Experts of a small language model: 32 GeGLU neurons an expert.
Below are experts of layer 3 (counted from 0) of a mixture-of-experts language model. Rows are named gate (a neuron's input weights, with its number), up (a neuron's input weights, with its number), down (a neuron's output weights, with its number) and show model dimensions 0-127. Each number is 200 + 20 x the weight over its row's rms, rounded and kept within 0 to 999.
Before each expert's rows: a language model's description of what the expert responds to; "comes after" lists some tokens at least twice as common just before its tokens as in all text. This comes from a sample of Wikipedia text that the model never trained on. Tokens count by the router's weight.

# expert 63
What it handles: First pieces of words opening sentences or headings, such as E-sc-apes, C-oll-aboration, Res-earch, and political or civic words like United, public, Act.
comes after: " the", "-", " and", " of", " a", " Minister"
gate0,244,214,211,210,220,194,200,182,214,243,206,180,212,212,201,221,215,203,187,194,180,234,161,190,190,211,203,181,216,185,189,175,193,200,190,226,210,233,211,195,238,193,190,178,214,215,205,220,192,187,200,209,185,193,180,181,198,245,212,214,167,193,190,189,170,218,192,204,188,200,202,176,214,161,214,222,159,181,192,192,180,182,207,207,169,199,197,194,185,174,214,215,247,205,204,194,201,217,219,196,169,190,182,187,215,229,199,189,161,237,209,214,225,190,223,222,189,209,198,247,201,166,234,228,229,222,167,233
up0,176,175,183,164,196,186,209,188,165,189,179,212,205,201,226,226,213,184,199,188,215,230,206,213,197,210,225,203,189,188,227,214,220,210,207,166,198,172,201,212,172,178,186,198,161,213,178,226,226,222,178,194,208,198,168,219,177,220,173,200,207,162,194,230,205,212,192,201,169,202,218,167,183,203,193,184,185,213,196,190,246,233,208,168,213,183,182,231,199,245,208,219,212,229,183,207,188,179,212,190,210,209,198,193,185,178,143,213,189,194,176,177,196,204,212,203,204,207,211,221,242,201,183,248,230,183,213,200
down0,191,234,214,198,229,207,215,196,211,187,184,208,222,174,206,215,179,209,185,205,185,197,237,185,209,174,206,193,193,215,199,204,169,167,232,209,207,212,185,230,155,169,202,190,168,255,191,191,232,188,236,186,187,189,185,203,203,200,222,190,186,229,178,201,219,192,223,198,173,182,183,198,171,191,227,217,199,225,168,220,216,212,215,184,199,185,197,210,190,237,148,174,168,204,207,195,197,206,162,214,209,214,201,221,193,210,168,208,129,205,203,179,171,198,191,190,197,172,204,219,204,207,215,212,205,200,205,179

# expert 44
What it handles: Day-of-month numbers in dates, such as 8 December or 13 October, plus ordinal century digits and scores in tables.
comes after: " ", " (", " $", " −", " (#", "'\n"
gate5,196,263,226,197,234,196,186,209,205,201,208,206,202,197,221,241,220,189,185,207,168,199,210,221,194,173,190,227,227,199,207,176,179,182,198,218,181,210,203,207,230,241,233,223,185,206,193,209,200,220,214,183,201,198,239,191,218,177,187,235,184,189,211,189,216,196,185,223,197,194,190,202,211,162,210,195,206,163,189,189,199,184,229,188,191,194,178,213,209,215,196,188,194,233,191,199,201,199,154,206,173,183,180,199,228,214,190,226,219,202,227,201,171,212,181,198,168,182,159,188,204,242,198,208,184,153,160,228
up5,205,180,191,222,224,204,174,211,206,216,210,192,190,173,183,204,187,180,214,196,186,224,212,225,186,214,208,179,211,214,217,223,200,211,173,223,213,199,202,199,191,172,208,163,207,175,227,193,193,189,213,186,213,228,176,198,224,184,207,188,205,201,169,183,142,215,167,215,201,211,176,188,164,223,177,232,168,194,210,212,146,187,203,194,185,204,194,191,204,197,199,194,190,192,179,179,228,213,203,220,188,229,257,232,146,198,213,178,219,206,206,179,150,209,215,238,192,219,221,192,193,200,209,216,198,214,236,197
down5,180,208,171,208,164,225,181,218,187,200,192,208,207,202,182,216,227,212,165,174,165,221,236,242,239,170,228,190,215,210,194,201,174,233,158,225,207,205,185,206,244,214,210,184,180,183,222,200,219,215,185,198,234,183,177,195,214,214,211,211,162,214,189,202,212,219,163,169,212,228,185,229,188,246,216,185,195,180,224,195,174,171,200,186,194,234,224,187,211,219,208,214,171,218,196,210,224,186,206,212,220,209,205,201,176,194,190,234,192,194,160,196,198,183,213,204,211,200,213,191,199,174,223,180,196,193,200,201

# expert 53
What it handles: Single digits following years like 201, and second halves of hyphenated compounds: third-p-erson, pay-per-view, community-led, top-selling.
comes after: "201", "-", "200", "202", "–", "199"
gate0,178,182,235,197,166,206,184,217,214,238,200,187,222,163,217,230,181,177,219,233,226,203,204,186,203,194,191,191,218,206,210,213,214,192,205,164,195,214,206,201,190,174,178,223,197,211,213,219,202,208,200,194,178,206,199,190,190,217,212,223,189,221,216,223,220,218,171,199,187,216,185,189,218,178,231,221,197,158,208,228,197,222,239,189,243,194,205,221,234,199,172,211,172,194,226,203,185,197,195,193,158,194,178,199,185,209,174,163,172,201,210,208,175,226,216,186,187,221,203,201,191,133,202,198,148,184,204,199
up0,195,201,248,202,181,194,168,180,215,205,172,175,166,179,200,196,175,214,190,186,175,183,202,221,228,181,190,192,193,219,218,180,202,164,210,157,201,193,206,206,187,159,182,164,205,213,227,181,191,221,225,155,197,184,221,191,216,198,219,214,196,202,195,201,201,222,185,222,218,196,168,212,210,188,222,193,209,191,195,235,197,164,217,195,227,179,202,212,211,176,229,222,174,162,250,168,223,222,195,222,184,183,192,203,176,200,210,158,171,216,216,204,214,235,218,202,209,216,215,189,207,179,212,220,170,206,211,213
down0,218,204,192,185,219,171,183,233,203,202,195,211,200,188,211,220,175,170,218,207,193,207,208,224,244,193,187,212,235,206,166,200,181,184,203,217,194,172,228,216,210,236,203,155,181,198,198,200,180,211,212,217,251,197,205,224,216,206,201,211,188,199,201,229,182,215,175,175,221,197,156,178,245,201,199,174,220,198,224,201,192,197,220,238,200,200,189,182,230,151,173,218,207,212,216,189,199,216,176,186,196,191,173,170,207,179,198,188,217,195,221,181,206,194,183,168,214,174,187,208,239,213,199,182,217,203,198,251

# expert 31
What it handles: Row-opening cells in Wikipedia tables and lists: years, digits, blank cells and headers like Party, Total, Species, often after a pipe.
comes after: "|", " ", "201", "200", "199", "202"
gate1,221,204,182,184,247,192,197,160,174,201,207,224,176,148,198,179,180,223,172,171,195,184,175,227,185,228,175,189,190,179,207,173,208,224,191,172,196,180,190,211,216,216,210,182,214,218,178,225,190,182,206,211,194,205,196,204,198,210,203,212,190,218,198,188,194,193,189,228,200,173,238,239,221,210,165,212,221,211,201,188,202,194,184,190,207,236,200,212,182,154,223,183,184,152,200,205,189,176,191,179,179,199,191,226,224,216,182,175,216,175,159,236,180,185,205,176,215,226,214,218,208,210,180,208,233,194,217,211
up1,206,221,176,193,157,235,232,216,215,197,248,222,237,220,171,237,218,230,182,184,202,190,207,208,188,209,204,191,239,199,213,219,208,211,199,200,182,208,176,187,210,213,207,174,217,183,195,215,187,171,215,199,172,217,192,187,189,197,154,237,227,176,205,237,164,190,213,185,165,169,163,184,188,203,249,206,221,210,236,219,180,193,189,174,215,225,182,199,208,212,189,207,195,188,204,180,205,208,220,186,191,215,206,235,205,199,195,208,177,208,185,191,200,165,199,213,183,166,208,195,218,182,207,193,171,208,195,179
down1,186,192,211,174,201,225,230,196,213,214,169,219,223,185,209,175,183,213,147,174,189,205,183,223,163,215,195,236,189,199,178,203,207,178,182,174,211,218,162,205,213,230,228,209,213,224,229,212,211,196,193,187,159,235,198,181,183,172,162,207,208,167,222,204,230,223,193,197,172,189,190,177,225,194,178,183,181,221,209,185,218,185,234,220,213,200,200,209,195,216,230,209,212,173,225,179,204,185,197,172,197,222,198,208,200,217,211,176,230,222,206,200,212,163,204,179,158,221,196,190,229,204,187,201,230,221,203,181

# expert 8
What it handles: Coordinate digits before ′ and ″E/W, plus infobox field names such as Total, Order, Density and Clade in place and taxonomy pages.
comes after: "-", ".", "°", "′", " •", "^{"
gate1,190,207,240,235,213,214,196,186,242,148,214,220,224,215,224,218,215,234,192,202,227,201,218,214,161,201,238,226,207,174,215,173,162,189,203,255,187,199,174,168,170,211,188,210,202,201,210,212,192,216,208,195,190,212,193,180,178,179,197,162,199,173,155,195,198,195,186,197,198,206,195,176,215,213,153,190,198,168,178,164,207,168,188,218,183,185,200,181,196,222,241,209,184,188,193,200,178,223,209,189,216,204,208,182,213,202,184,188,203,219,207,197,209,177,219,206,239,212,200,171,199,220,219,193,196,195,200,201
up1,198,192,212,210,180,243,203,205,199,183,166,196,181,229,211,200,215,179,222,230,198,211,193,190,190,174,226,154,201,202,194,202,220,242,184,149,198,181,237,182,204,202,159,173,179,198,221,239,174,219,225,167,226,189,204,177,221,190,198,188,203,224,195,207,216,253,203,186,221,186,221,188,194,188,204,201,224,212,226,206,175,232,180,227,185,212,211,181,173,193,196,205,210,191,179,221,191,190,210,185,221,206,181,205,201,176,175,199,189,205,219,193,205,212,260,216,190,186,199,209,194,190,195,241,205,222,222,177
down1,217,214,207,236,177,203,183,201,184,206,190,201,198,199,196,226,223,190,184,178,220,232,240,196,171,205,230,181,202,216,233,186,205,224,192,211,198,244,199,214,192,218,198,171,189,186,195,200,208,218,192,223,223,192,181,204,174,187,196,195,212,214,205,202,255,198,207,196,221,177,209,228,206,199,209,182,166,169,180,216,200,176,185,215,229,220,201,202,189,215,206,165,191,227,206,203,193,219,187,237,182,191,270,168,169,197,189,231,181,232,235,210,179,186,209,229,192,234,175,187,195,198,206,215,195,226,172,213

# expert 10
What it handles: First word of a sentence or clause, mostly prepositions, articles and connectives, such as In, During, According, Due, The.
comes after: ".", ".\n\n", ",", " and", ").", "==\n"
gate0,230,189,172,206,225,191,206,203,187,188,223,203,219,180,169,216,171,188,226,176,207,227,184,187,180,175,216,167,206,146,171,175,194,216,215,186,222,157,216,206,182,195,200,199,189,256,212,237,205,243,169,187,194,187,151,195,224,189,195,177,195,171,217,165,204,177,177,185,194,187,192,186,178,184,233,204,175,222,198,210,215,216,193,194,207,198,211,219,198,201,179,201,196,175,206,195,189,217,207,195,176,217,165,212,170,225,191,183,200,188,200,206,184,191,202,208,204,248,228,192,190,207,192,224,174,214,177,189
up0,211,191,164,205,199,206,183,206,184,190,208,214,244,179,196,222,199,205,228,167,211,225,204,201,188,184,217,156,201,169,186,173,178,197,170,196,228,183,206,183,192,201,207,182,210,266,202,224,227,254,194,193,186,189,162,193,227,186,196,193,183,181,225,185,214,198,181,191,181,173,207,190,171,184,221,184,162,205,215,224,214,222,184,194,208,211,228,202,214,207,200,173,235,175,203,191,199,205,197,189,200,192,151,205,178,208,185,180,202,172,192,200,191,189,195,185,223,246,201,195,186,201,219,232,206,232,182,167
down0,212,198,202,192,202,212,190,205,209,221,216,235,249,189,201,230,221,218,196,233,204,226,194,201,196,238,185,209,208,223,184,216,224,184,192,189,251,182,200,207,162,217,216,218,236,226,220,181,199,227,203,232,152,162,181,179,236,196,156,177,207,193,198,164,193,216,170,215,214,206,195,187,177,205,169,197,186,204,189,235,189,209,191,207,209,185,211,200,198,208,240,198,211,184,197,213,184,196,227,211,178,194,229,207,204,175,217,223,223,214,179,180,211,184,193,203,195,189,186,220,239,218,177,180,179,238,197,213

# expert 5
What it handles: Articles a, an, A opening a noun phrase, mostly after is/as/was, plus ordinals like first, second, sixth and 74th.
comes after: " is", " as", " was", " for", " with", " in"
gate1,181,214,187,218,179,198,199,197,214,221,168,185,230,197,172,213,192,187,195,198,185,200,206,222,194,212,213,236,213,196,204,204,226,212,155,227,213,214,185,198,182,199,189,213,203,239,147,180,216,206,213,212,213,185,167,177,187,155,205,195,201,215,153,169,171,155,212,236,174,248,195,197,201,232,195,214,224,165,203,194,209,199,203,201,177,189,180,171,204,165,183,220,244,194,199,201,163,209,195,192,175,177,205,209,208,202,202,195,199,206,214,210,213,163,206,215,175,218,205,193,201,203,220,229,215,168,178,208
up1,180,227,206,242,216,195,191,192,197,225,183,197,200,205,202,190,198,183,205,212,194,213,233,211,194,200,206,206,194,198,217,215,233,185,182,215,189,247,232,185,199,188,210,211,222,216,147,184,217,206,221,195,215,196,176,169,180,162,205,210,192,199,162,174,210,185,215,219,156,228,211,214,214,209,193,207,244,178,208,201,225,217,222,198,173,182,179,171,229,202,222,236,206,220,206,182,185,222,202,219,158,185,195,199,226,228,178,180,193,206,202,206,171,154,190,214,180,232,189,228,209,186,206,214,193,165,175,182
down1,196,192,213,207,203,201,186,192,248,194,224,212,198,200,193,191,206,199,232,177,180,198,212,214,203,194,181,192,181,211,197,205,195,238,200,176,186,190,196,183,233,197,180,196,169,170,215,223,218,233,184,173,195,199,200,248,178,175,173,187,189,216,209,236,202,205,226,218,216,214,168,213,187,187,158,221,217,176,193,219,186,211,165,192,220,231,213,164,169,220,171,200,163,227,208,210,230,194,210,170,189,183,180,160,198,216,203,209,203,187,198,184,197,219,220,206,214,188,159,232,183,223,220,210,206,159,228,175

# expert 20
What it handles: First three digits of a four-digit year, such as 201, 199, 197, in dates, year ranges, headings and citations.
comes after: " ", " (", "–", "/", "===", "131"
gate5,172,154,182,159,182,205,229,188,211,214,194,171,216,202,186,181,208,163,206,202,193,207,193,178,193,171,213,186,194,216,229,194,185,237,178,193,218,141,208,217,182,190,134,180,209,220,218,182,211,223,205,196,198,174,217,173,186,203,193,185,190,183,201,230,164,188,194,207,203,209,207,179,211,170,183,200,189,199,184,189,208,166,186,196,230,195,205,171,206,216,204,206,213,233,178,210,176,207,197,186,175,180,162,231,192,181,184,158,181,201,223,182,207,184,189,179,184,186,190,239,191,207,211,199,173,205,205,200
up5,202,171,169,182,208,223,200,202,207,206,217,187,210,204,215,167,202,213,186,206,179,217,191,185,239,187,196,204,216,168,184,174,229,208,216,175,196,187,196,211,204,193,169,169,205,169,216,185,196,212,201,205,183,214,191,158,199,178,228,193,231,179,169,248,190,221,206,237,172,190,158,198,193,199,166,179,210,222,176,199,219,181,200,233,211,214,213,227,172,210,191,209,196,207,188,188,226,177,215,161,185,178,187,229,224,175,195,155,193,188,234,193,199,212,217,193,190,214,205,207,234,190,215,178,235,160,208,195
down5,201,179,196,195,204,178,181,176,215,182,179,176,222,209,161,185,189,207,174,233,172,207,199,212,204,206,219,241,205,208,167,173,186,210,184,205,252,223,182,216,183,188,218,188,194,190,217,220,200,192,208,183,230,204,189,226,217,253,230,189,212,186,205,210,201,223,215,168,200,178,218,189,158,219,213,236,204,186,234,224,176,174,210,212,217,200,222,213,180,177,216,184,189,154,205,216,188,198,191,212,181,178,209,215,164,201,201,190,200,221,209,193,225,203,197,212,204,169,242,205,214,191,192,227,208,242,168,195

# expert 36
What it handles: Nouns and verbs for creative works and their release, such as film, album, song, novel, released, often after "the".
comes after: " the", " The", " was", "==", " a", " |\n"
gate0,198,170,213,203,201,194,231,206,195,205,184,225,196,207,187,219,204,221,192,196,167,231,204,205,257,183,216,189,197,177,227,209,213,199,203,169,209,153,189,216,203,188,197,184,168,190,182,207,182,211,176,151,182,180,243,186,237,182,206,157,189,184,173,194,189,193,178,197,214,176,171,208,203,212,182,194,167,248,172,228,184,192,196,198,184,200,212,203,154,197,182,169,170,207,179,177,203,193,184,160,191,184,196,181,216,188,210,216,185,194,203,230,176,200,212,213,170,186,200,179,203,177,182,215,219,191,223,190
up0,208,230,198,176,202,194,193,177,182,198,201,195,175,222,198,181,222,205,181,214,192,197,184,214,175,235,215,205,196,215,193,180,220,199,223,195,169,217,197,202,195,188,219,212,217,187,218,215,245,178,181,229,190,215,148,197,181,202,201,217,222,248,160,230,229,186,227,174,214,196,228,213,186,195,179,213,224,157,229,173,223,205,185,196,188,204,207,217,210,207,197,214,225,191,210,202,169,180,221,203,185,183,203,196,212,186,164,175,184,187,185,227,190,216,246,218,243,219,214,210,172,240,213,202,232,207,181,191
down0,189,205,158,207,221,169,171,192,226,174,178,196,191,211,208,161,205,197,186,204,214,180,231,195,221,210,198,227,199,229,201,187,164,236,223,179,187,208,225,181,201,175,206,203,219,220,225,155,214,209,189,247,206,241,174,178,204,199,198,250,180,214,223,204,172,214,191,207,208,193,193,190,188,184,202,215,213,194,196,223,173,184,228,199,197,192,218,199,230,208,221,177,213,186,200,168,234,196,205,196,244,210,214,210,181,206,243,186,229,177,209,221,211,191,212,194,201,171,222,194,187,214,197,193,193,201,194,252

# expert 35
What it handles: Forms of be and have and modals (is, was, were, has, can, would) after the subject, often in definitions; also consisted.
comes after: " he", " It", " it", " which", " He", ")"
gate1,193,198,209,176,195,201,188,201,193,240,200,202,194,208,223,216,186,192,201,179,176,177,212,206,205,181,217,169,154,208,214,226,195,205,195,214,172,204,208,200,193,226,197,234,190,174,196,221,190,205,182,186,222,191,166,184,199,219,224,168,195,224,204,163,198,205,159,205,222,185,209,196,218,199,202,224,159,185,169,193,202,196,206,187,201,219,231,200,199,208,230,225,230,224,251,166,164,210,183,221,181,204,186,230,187,224,178,168,156,167,198,219,205,210,214,191,164,195,190,244,207,195,186,220,219,192,170,174
up1,210,204,183,232,208,227,186,199,200,197,222,201,217,189,209,166,213,197,174,188,204,200,218,195,194,199,192,226,235,198,168,196,187,188,148,235,227,178,190,170,197,173,202,195,234,228,227,186,192,182,193,228,213,207,194,232,208,195,177,147,205,179,189,184,183,165,178,176,194,211,175,221,190,195,233,196,205,211,193,178,208,192,190,158,174,199,185,185,211,206,175,185,176,215,172,195,240,205,181,202,235,184,233,220,211,186,202,224,174,179,213,163,221,179,226,225,209,211,179,164,182,207,215,194,202,210,189,181
down1,213,184,220,204,206,174,214,209,235,237,190,216,214,223,201,182,194,183,210,229,198,195,212,216,194,196,198,176,205,175,246,231,232,234,197,186,158,206,195,173,209,180,215,205,218,212,169,230,205,208,206,194,183,186,193,191,219,258,195,210,200,182,158,204,199,202,208,188,195,213,201,230,186,191,210,225,143,176,214,187,187,212,203,195,209,193,216,201,210,178,189,215,174,165,195,199,219,220,234,198,218,218,193,198,195,207,217,226,211,232,214,247,236,208,211,177,199,188,196,207,201,226,222,204,163,189,234,231

# expert 62
What it handles: Nouns naming fields or media such as art, music, business, water, TV, often after the or modern, plus section headings such as Health and Internet.
comes after: " the", " a", " and", " The", "'s", " an"
gate0,199,212,211,221,197,208,144,205,171,205,179,201,220,199,201,209,179,218,171,160,205,197,162,219,193,195,195,162,212,231,219,169,198,191,198,208,211,196,196,233,185,210,210,150,169,191,202,203,221,217,215,187,208,205,190,203,171,212,228,201,189,222,164,210,184,224,197,216,199,219,180,172,200,191,198,196,141,181,185,204,206,184,199,223,210,189,173,213,217,178,226,232,168,210,195,221,215,203,193,212,176,179,191,199,193,209,173,178,198,190,195,210,194,253,214,241,205,245,191,184,207,196,201,198,220,154,182,210
up0,207,167,157,206,191,219,181,203,182,219,226,191,201,152,167,195,224,164,157,209,211,222,222,199,190,198,180,152,196,216,223,195,163,198,175,207,219,205,209,202,199,222,194,149,204,166,219,206,205,215,192,185,180,174,216,204,195,194,185,228,212,187,209,207,176,199,180,168,212,173,209,195,232,211,209,194,196,180,193,191,176,211,203,176,188,208,216,172,208,179,194,200,170,192,208,192,181,208,183,191,202,169,194,232,229,181,167,207,191,206,185,198,171,197,193,172,189,189,232,237,173,217,184,192,217,245,183,178
down0,213,190,227,200,192,200,223,195,179,221,208,218,212,175,208,159,206,183,219,216,217,169,215,176,181,231,199,206,202,131,234,203,164,198,216,210,197,201,174,189,180,196,202,206,231,214,189,212,229,209,208,210,240,231,219,210,232,172,180,224,196,181,180,185,207,175,195,222,225,174,203,184,189,229,226,187,236,197,195,196,197,185,155,209,183,200,197,198,209,223,194,170,214,196,219,199,198,184,179,204,222,203,217,184,182,187,208,157,211,182,193,209,166,198,182,176,195,211,212,215,138,221,193,200,209,180,224,198

# expert 1
What it handles: Sentence or clause subjects, mostly pronouns like he, it, they and relative who or which, right before was, is, would.
comes after: ".", ",", " that", " where", " when", " but"
gate0,214,228,205,233,150,205,175,182,170,210,193,199,198,177,184,204,197,221,199,204,255,211,203,171,183,181,211,191,201,158,214,203,233,246,177,178,220,235,218,204,230,150,190,182,204,183,222,207,209,200,185,211,202,210,203,189,198,179,216,179,146,190,209,204,223,193,138,175,195,208,187,200,204,195,197,209,225,189,200,205,192,216,228,238,188,194,190,178,200,212,183,164,215,162,185,213,194,200,201,223,181,189,206,174,191,205,190,208,207,221,175,189,206,219,207,213,215,211,214,205,197,155,199,205,187,203,223,186
up0,213,184,207,200,218,220,175,157,215,193,204,232,226,180,188,195,197,201,186,209,190,196,218,224,176,223,195,189,215,204,227,202,205,167,233,204,231,212,216,199,189,241,203,233,174,165,180,215,202,185,202,228,227,197,236,209,200,200,215,163,215,195,203,205,195,191,207,203,209,183,236,209,196,191,198,225,238,209,167,168,192,170,195,205,212,197,194,203,171,176,221,221,216,180,220,171,206,196,181,203,243,177,236,217,208,197,206,214,216,192,196,168,228,170,179,201,168,158,172,206,160,235,186,186,226,203,207,188
down0,214,173,189,228,188,160,199,204,199,214,195,194,197,183,189,217,206,186,192,204,208,180,166,186,181,204,196,226,180,178,195,213,228,188,162,177,229,210,235,210,210,185,216,201,224,233,190,214,196,215,217,218,197,169,192,175,211,225,155,215,160,219,198,190,212,228,232,208,224,222,205,211,209,211,191,209,214,209,253,212,240,205,217,190,154,228,188,209,212,215,154,219,199,199,190,187,207,186,171,194,174,198,208,165,189,189,205,221,208,169,200,225,188,205,192,214,236,258,200,224,181,215,214,195,207,199,209,194